Below are experts of layer 6 (counted from 0) of a mixture-of-experts language model. Rows are named router (the router's row for the expert), up (a neuron's input weights, with its number), down (a neuron's output weights, with its number) and show model dimensions 64-127. Each number is 500 + 40 x the weight over its row's rms, rounded and kept within 0 to 999. Numbers have three digits each.
After each expert's rows: a language model's description of what the expert responds to. This comes from a sample of Wikipedia text that the model never trained on.

# expert 12
router:516440530468557460443490546535484538457541542448512531462550569466464524460461544501476454543458454555572564533459553563453560497547468560547507473567452480469523466495547496472544477466485532
up0:531509485545478585513527491534531457490483524548495448546512457424470463543489540536503531563530480518419417451526476505497482511489536528477523564597599500499478442520477433506466505501435545
down0:605510452422469458469555557462500421467587451446538473456539499461501496484478448488518538448499468494427543522490481420521496524496501581554501478562544406540542461537486482480495507424489486
up1:425480529457517484513513486506598503513517483479537540446529495431515514541467449469490467536504419511490463486493497505606516500488552509515496562472438542487455500501422529547502552592429488
down1:486478522471483522511449526430518579501488510503509553443529531378466525515459524486471503526440488472467594510508534536410466496422549530483472481510492515463479563527519519462477486459472517
up2:497534469506462539515576559511500477492535480477434616619542487526546490572531579582502558463507476525537583512533502460529461605507479564489534550516504513482532584566498504509460533477506575
down2:501428475504487507481498484451477529479527434497524426569520515507425639561433510473466504457492531498529490448442508454451504467568486564461518515566512480440461486504474511492498504460544527
up3:511486485514407552408441452474469486456532510483462484552514494490495456543523511498616514420481539477501471519527447509596452531451508513519536478509548479451409512547493523522518577488547515
down3:458462502530589515478476516436489515555562482550524515496494468521496515507472496487195596486499526516435486509506532501483461509533524474428451543547535542477558480466526469532512523597486543
up4:473510474497487536474491490468483455375444548600518520506437470521482416495556485448482459509516515524440468507516464459497514489488505486478445466473555525483488548518393495571441530446434515
down4:546475518504505493502432497505443523555566496485468502492417492538459500486535479495468568494527391422536472521451482486500460553503453496527498543531545497465476443528468521503462503558483447
It responds to: Spaces before numbers. Bare space tokens before numbers in sports and results tables, also list dashes and mid-word pieces inside foreign names (Tic-onderoga).

# expert 53
router:539436522488549488450538538554460549477512496433547569453526555463466519437453529500471480530437445531534530561447566560442543530548493535554506485568486501506536461487500538490562426505513537
up0:532500513553481560525555443491500480462480503554489425559510478465479456557511525557520545578536516490444446429523498510480483531493539532494520556596565486507465417541490446528448489502414556
down0:612504431462489482446551554440492463453597466463527480444526493442473490484485457468538519474480473476413530530487510444511508533516515586566488459597535424499541480532500479491502477399498490
up1:493488584548500533495505538424585549486502511500488580517519492468541463471457515458484476512561468420463454536503582535546472508532523495481447597432491546461485486401481552578482550566416522
down1:429468538482505546509443565477512553446507495462526570457500443445483493502480471531499486467513409402488498549512590503449469528430501523518514529580569505563523531483509551446507529503457564
up2:469496430520447583499537481543479481539455526528510534539555491550477491575566464533501467483495429492519521467516462510545479567453516578535515562498469473475522553530481536480481494515513467
down2:568455551443510492507500481522464432518502441538577448508507511477550526526467499491479439518530471483551509427488535507509534502521468504466495514480496496441518547466486537475534427393531500
up3:512485484515409553409442453474468487456531509481465486551515493488494455542523510499614514419483539476501471521524445509598452532451510513518536477508550479449410512547493524521519575490549517
down3:458462502531589515478476517436489515555562482550524515496494468521496515507472496487195595485499526516435487509507532501483461509533523474428450543546536542478558480467526469532512523597487543
up4:495569480496493514509497525501508436384449520575513527514450471515469447511545486435468451497529490537464470502548468466525524484515527503426473477502568528506514521496372472552424535408447480
down4:484499512501511514520453516492454495567530505517470480473417514500455492514522482494476527475509391398525500525496503473508425525526467484500488518564584517422472441507482513558482494501433480
It responds to: Prepositions and mid-word pieces. The preposition in and similar (for, on, by) after names, plus middle or ending pieces of foreign surnames like zh, ik, es.

# expert 41
router:516467506454534447437496553532433564480548515481515551470549541494479536470477530483431452490453485521553527530450552533438547489542449510524533467557461487482560469523529476496529441463541546
up0:540503543547505535506528457498541451530473469565494489555488446512422478532504486482487531558542530514443438481509494514509455507502570507483551516571556483487427474517519459505479508475420549
down0:554517433391418451448554574482453465451564482437485421470525492454534462494506445468530513482504492479414521516483501425520483534531503564570459483574508397530539500555474501467498479445530495
up1:523495522521477499500477546508556508560503514422461500546546499483478431497505477491474522544559495516500464465511503515581511451485536473505499540539532502430453457468461514467474496523520489
down1:457495519471457511481490550522414527510470509486490540520508513386480487541499476473519442516505511425459560489482539540462538548501517482520466526565561479519475539564464542443533482456532483
up2:529536457508424510537532505530551473493482524483473577577515498580448490577545524560520583446557519566514492463527513485538452570468483563529543514496485491473471553571453522496474522508530468
down2:554499528487509516477527484526486516489507454556565477507499446459523510530403500452475481499512509562578524466456479501526447520451455512482511487564520482426548524471512497517471537422471497
up3:511487486514407552408442453474469486457532510482462484552513494489495456543523511498617513420481539478502471518527446508597451531451508513520536478509548479451408512547493523522517577489547514
down3:458462502530589515478476517436489515555562482550524515496494468521496515507472496487196596486499527516435486509506532500483461509533524474428450543547535542477558480467526469532512523597486542
up4:475532471513485552481489492485484452381428543605508518509452473526488434490555486441479466503513503530439470512519457489499528491491515489495455466474543539497483552510388500573444533446431511
down4:537477503511512511513425495504454508560559490482500501490404506535452492491534479484461555466526380411534467525474458479528440552506467490526484541544555479457481452508467511516467497532473481
It responds to: Function words, statistics. Common function words and punctuation (the, of, commas, parentheses) in statistical, demographic and infobox text, including DST, %, share, majority.

# expert 16
router:526448524485572455453499538539430537435517527440526549466542551481471506467471544507454448540472448530555546541443547547448554479556477551544484478529455488474537484503526484460544448483517550
up0:555483516534505569532539472509498475486450478550470429546496472476478462543500486532478543586522511534443410457514519506474494510492512515501551563551565487498472451519508468484455509507381500
down0:595498445409458484438538525459461471452580465450509481452525487422492485510458443502516527475493457471401527550504493457503488539522534567588485474582533425518518469552489486500517508380505522
up1:496508560495525473524554491454566515482479461486458561467548486444506459486504482475500428514546470483452475512483541514590566508498529471509457566529459526464507454433493493472502524529456470
down1:445490534510492552467435563503508507494520486491493532531504488455510532545461516529474474491526534492452568482519584560423420515437494543527493539562506464551502533555443536459518480451487533
up2:480515481504449590524545510557468460558457557506463532533556487496511448591517519539518459432507435492482489490571482431508497557448533511541455527559480496500465504527474576505412485534527462
down2:467467520529515554498472494523404492481500487479521447553502509451461496513500557486479506473502571537531505429451478516514507512486463482539519500589532498482500469472480502524481538420431492
up3:510486485514408552407442452474469487456532510483462485552515494490495456542523511498615514420481538477501471519527446509596451532452507513519536478508548479451409512547493523522518578488547515
down3:458462502530588515478476516436489515555562482550524515496494468521496515507472496487196596486499527516435486509506532501483461509533524474428450543547535542477558480466526469532512523597486542
up4:450545485517476562497460504503502458399450516601517494504460480550492419505542489468483486535535505504446458530512455451485539499508518456485491468473563541484491539508399501553446531452409509
down4:522482505510510539484442465492463528541526518486501518489415523545468488515533485473489573485504371425511475532475439483518429551509484464524490527521533473456463454515471503498460483549493473
It responds to: Articles and topic nouns. Mostly "the"/"The" starting noun phrases after a comma or period, plus broad nouns and abbreviations like war, industry, US, UK, $.

# expert 6
router:552471523452546458455522562540429550444565517493506544458536556446482550482450541513459483531465429516558557528434568544457540495553478544531519471518441501509518472509534513461536448465502541
up0:539476487568518585538520453520511443488466466602463485566488468505477504506488479503504540545503510540472385454522489501476464536491546498473546548560568461520397451563492532512496486469386526
down0:606499436433457473457534521447473473474587486441551484434521484450496486506497407495501484493490467482416506497496513448521496565515513582552499467581521430535483447532470514480472483445535450
up1:507542561541503534499532505518515502551498497420563569519570486473470436529512545436499471525582498485480476483485513514586507480509536513471487581480451488478462451473489513506473531590521510
down1:450422506426451538491441541499466547488494503513452583510508474431502487553470478481502463516503456460502543531445525505445487491476534533499473508594571501500467556511423520460499465461487510
up2:456513432507424577567536494553529473533449555457520545540530495540499469573514494499472489450527472479518479473550499459552446533484507548490505553490477500482478519547463560506488529541526556
down2:513480572554506519517494521508465512476506494505561482553511470506473571499442527470467512485547488560545481464460524505556510486548476490531507517553504481466499529529494504507453499438486531
up3:511487485514408552408441452474469486456532510483462485553514494489495456542523511498615514420480538477501472519528446509596452532452508513519536478508548479451408511547493523521518578488547515
down3:458462502530588515478476516436489515555562482550524515496494468521496515507472496487198596486499526516434487509506532501483461509533524474428450543547536542477558480466526469533512523598486543
up4:489536449534484529485514488477487470403455522576537486489450478540487457508573485478496469474532522485436437539498499467502459481476488458480473419467549513470488510504420549523441544475463524
down4:547488511510552521533485480489453520514555464499491505494392465521435507499514467458448556478507408426540489516481505457500488559518501496487529529508522471481488446535497530484441512505484473
It responds to: Commas and clause punctuation. Commas, closing parentheses, colons in times and table pipes, mostly mid-sentence after a date or name, e.g. "1918," or "20:30".

# expert 46
router:527455538447566445439502551543447556471552533465524547464566541497487530482440539518445448540451478526559534565456556563458552492530492535532480492544455477487545482501523504455531448472545523
up0:524492495525498546536592497516509462513466507548440431552503447490454488538496523526511531559501522520460422445521489518471478530504544503496512560593586497511463447543462488502416489521417535
down0:602525446465451439437543506463495494456532458491498490446523512433481486470477392512525499458533441497404537494449543445479524555526484546556470439588529413515536495540495489468457471406497491
up1:519485539523508494507502495479591529555511468458478571472578501466501460530517498436486426516572449502510472476517539549579584475517506516501453565485493469478495484481466522473488500586500499
down1:397468532459492516511473550491469566490526508503479538480500469458472507556481497455527475518521489428481536522513570516485493512470521515528485528560539462557461550503448561409489492469533489
up2:493527450503410566547540467479505492501459559516464536575529498584483456630536521518493532448557443506519478460569528469565508583509495512555476573487489488495449527556468536479459523541540492
down2:524464536516505562506478465507416483483517475541576442519551482485509516552494551463454474505531489509523514413484466522521497504484470513518500514539507499483518496484500491521488496419487530
up3:508488483512397547417440451478467480456538513481458477548506494489498459546522505505613510428485538486503467506521441506597451522451504513522540479512544475444412510550488529524513573488552507
down3:459463504530591517478474517441486523556559488545520515494493469523499518506471494483197595485501532513440481501511529504485461511535524479423453540549540544479562479468530465531513522601485545
up4:460531471512489560492493492493472447383447543606517506513447468526485446497545494433484462509518514520442487511527457475496521500489500481495464473474544548486486552513400498557440530447437511
down4:538476503509512512519421494505449515557556492481499499488408503538453490496535482479452552465528381416531469520474460479535447558509469489528483546541554474459477454506467510518467502531472483
It responds to: Function words and copulas. Common words like the, a, was, were, are, has after a comma or is, plus table pipes and goal-difference numbers.

# expert 42
router:543452534454543482448506535569468551465533506460493554463557556445473524475449574521458452525413429486526539524458543542461541471533472535521493486541463491460541498510529542456576466462527543
up0:550500505561520591575525461487514476486482477583485449577487497498465456519513497525520553592540516519481414457516507500456505495510541489497551560580566485500429429512456470478427496500416543
down0:605516421432468478472559534446482463452561448444519484452532492423495481499484448485543508468493466463413530537478487456524507532523507566590494465584542441525538467523490490492504499395503506
up1:499556537524468532531519508478526518495484442434480568518591525463454413472489490497503458529613516471497453496477511509614476476519541496507543579474525456455490489423477533453481485583477543
down1:460445569499443513480431556481510560493500493505459561475515499438533522521499468514521511505530526433477564479527549495441502500460536575495496485533542505535481543498476535447497505434532489
up2:491515359536437526570548441547475434511444468499439526528570533554458426577538580506500557469529444513533508449520542504555509553447467541505484541494482482498516493504482503515471511532506509
down2:531458548517500523508467494495443486468497458519551447517517484480491558532468519445446465497543536535571473470493475530539481494549468505546528511546492453440519475492504535526451489423461506
up3:514487486516401551406440454471467486458531508484463477553512493486488459540531513498620519420479541480503471517533448508594457532455500516521533484512547483455404513542500520518523574488543514
down3:458462502530587514478476516435488515555561481550523515497494467521496515507472496486196597486499526516434486509506532501484462509533524473429451542547535542477557479466526470532513523597487543
up4:464539460502468543485476464470500468379406559588540483547468483500489435479545544443464504548534494549441481492520480499510545504492486466466456493501557499489483523483420512593462509479454494
down4:515498536541506497524431515509479522541576491515524494478373514524507507493534504522474569469540392401548477525511478468500438565492438478490480547558543503446484512483494506538484543572467487
It responds to: Table pipes and separators. Pipe and space separators in tables and demographic lists, infobox colons, plus "or" in "Hispanic or Latino".

# expert 47
router:562437506451548474448521549547456538458549523459508540454540540493474551446472553508477468542458461526527539544466542525428534487517450561545516475533455482496565473523559542449543440489515553
up0:529503502532516580543539448498501440478486456554504430566518456508448482567502505539500539584506531507470431479496500526475490531529544514478556563600578477517489430532486438483425482518382533
down0:606541435435458490463558533440493454454551463456508476471555494436493492488485442482528514491515478483394521518454481458543516520541522560593512472572544434500516473522502479476497489395496511
up1:518493573552454543501544540475555502541503451458501570486538505390501452530504506449499467507558472477513435489480499492516533476527574477463499551496507485457489492484513560492484526591519480
down1:439465522465435517459431560493501544488497478514486551480500481415498527523490531473531415533512489439485581511498533532434468544457494528542488520586573501513475553549447550394501501449499544
up2:498519457488466515522545478521497457501483472508501592570592520561461466587521504522525485435509465490526490516532500456556471519483511547510496523520459520498542487563496537505500487534548507
down2:512494545502496518497525516503430505468484460544527484574539470463460546498418543470453532513518506464547483457442475497548498445519498494516521527561519473497527490511504513550439526443444552
up3:511487485514408552408441452474469486456532510483462485552514494489495456543523511498616514420480539477501471519527447509596451531452508513519536478508548479451408512547493523522517578488548515
down3:458462502530588515478476516436489515555562482550524515496494468521496515507472496487196596486499527516435487509506532501483461509533524474428450543547536542477557480466526469532512523597486543
up4:478532473513490560488483500486496461387425550608511517503448466537484434491553491437475455504522502541446471517520455492496539493491507479488454458477551534490479559502387498564451536439438511
down4:537477504511512510513426495504454509559559490482499500490404507536451493491534478482460555466527379410533467526474458479528441553507466490526485542545554480457480452509469512517467498532474483
It responds to: Determiners before years. The, this, it and his before nouns, and year prefixes like 196, 200 after in or opening parentheses.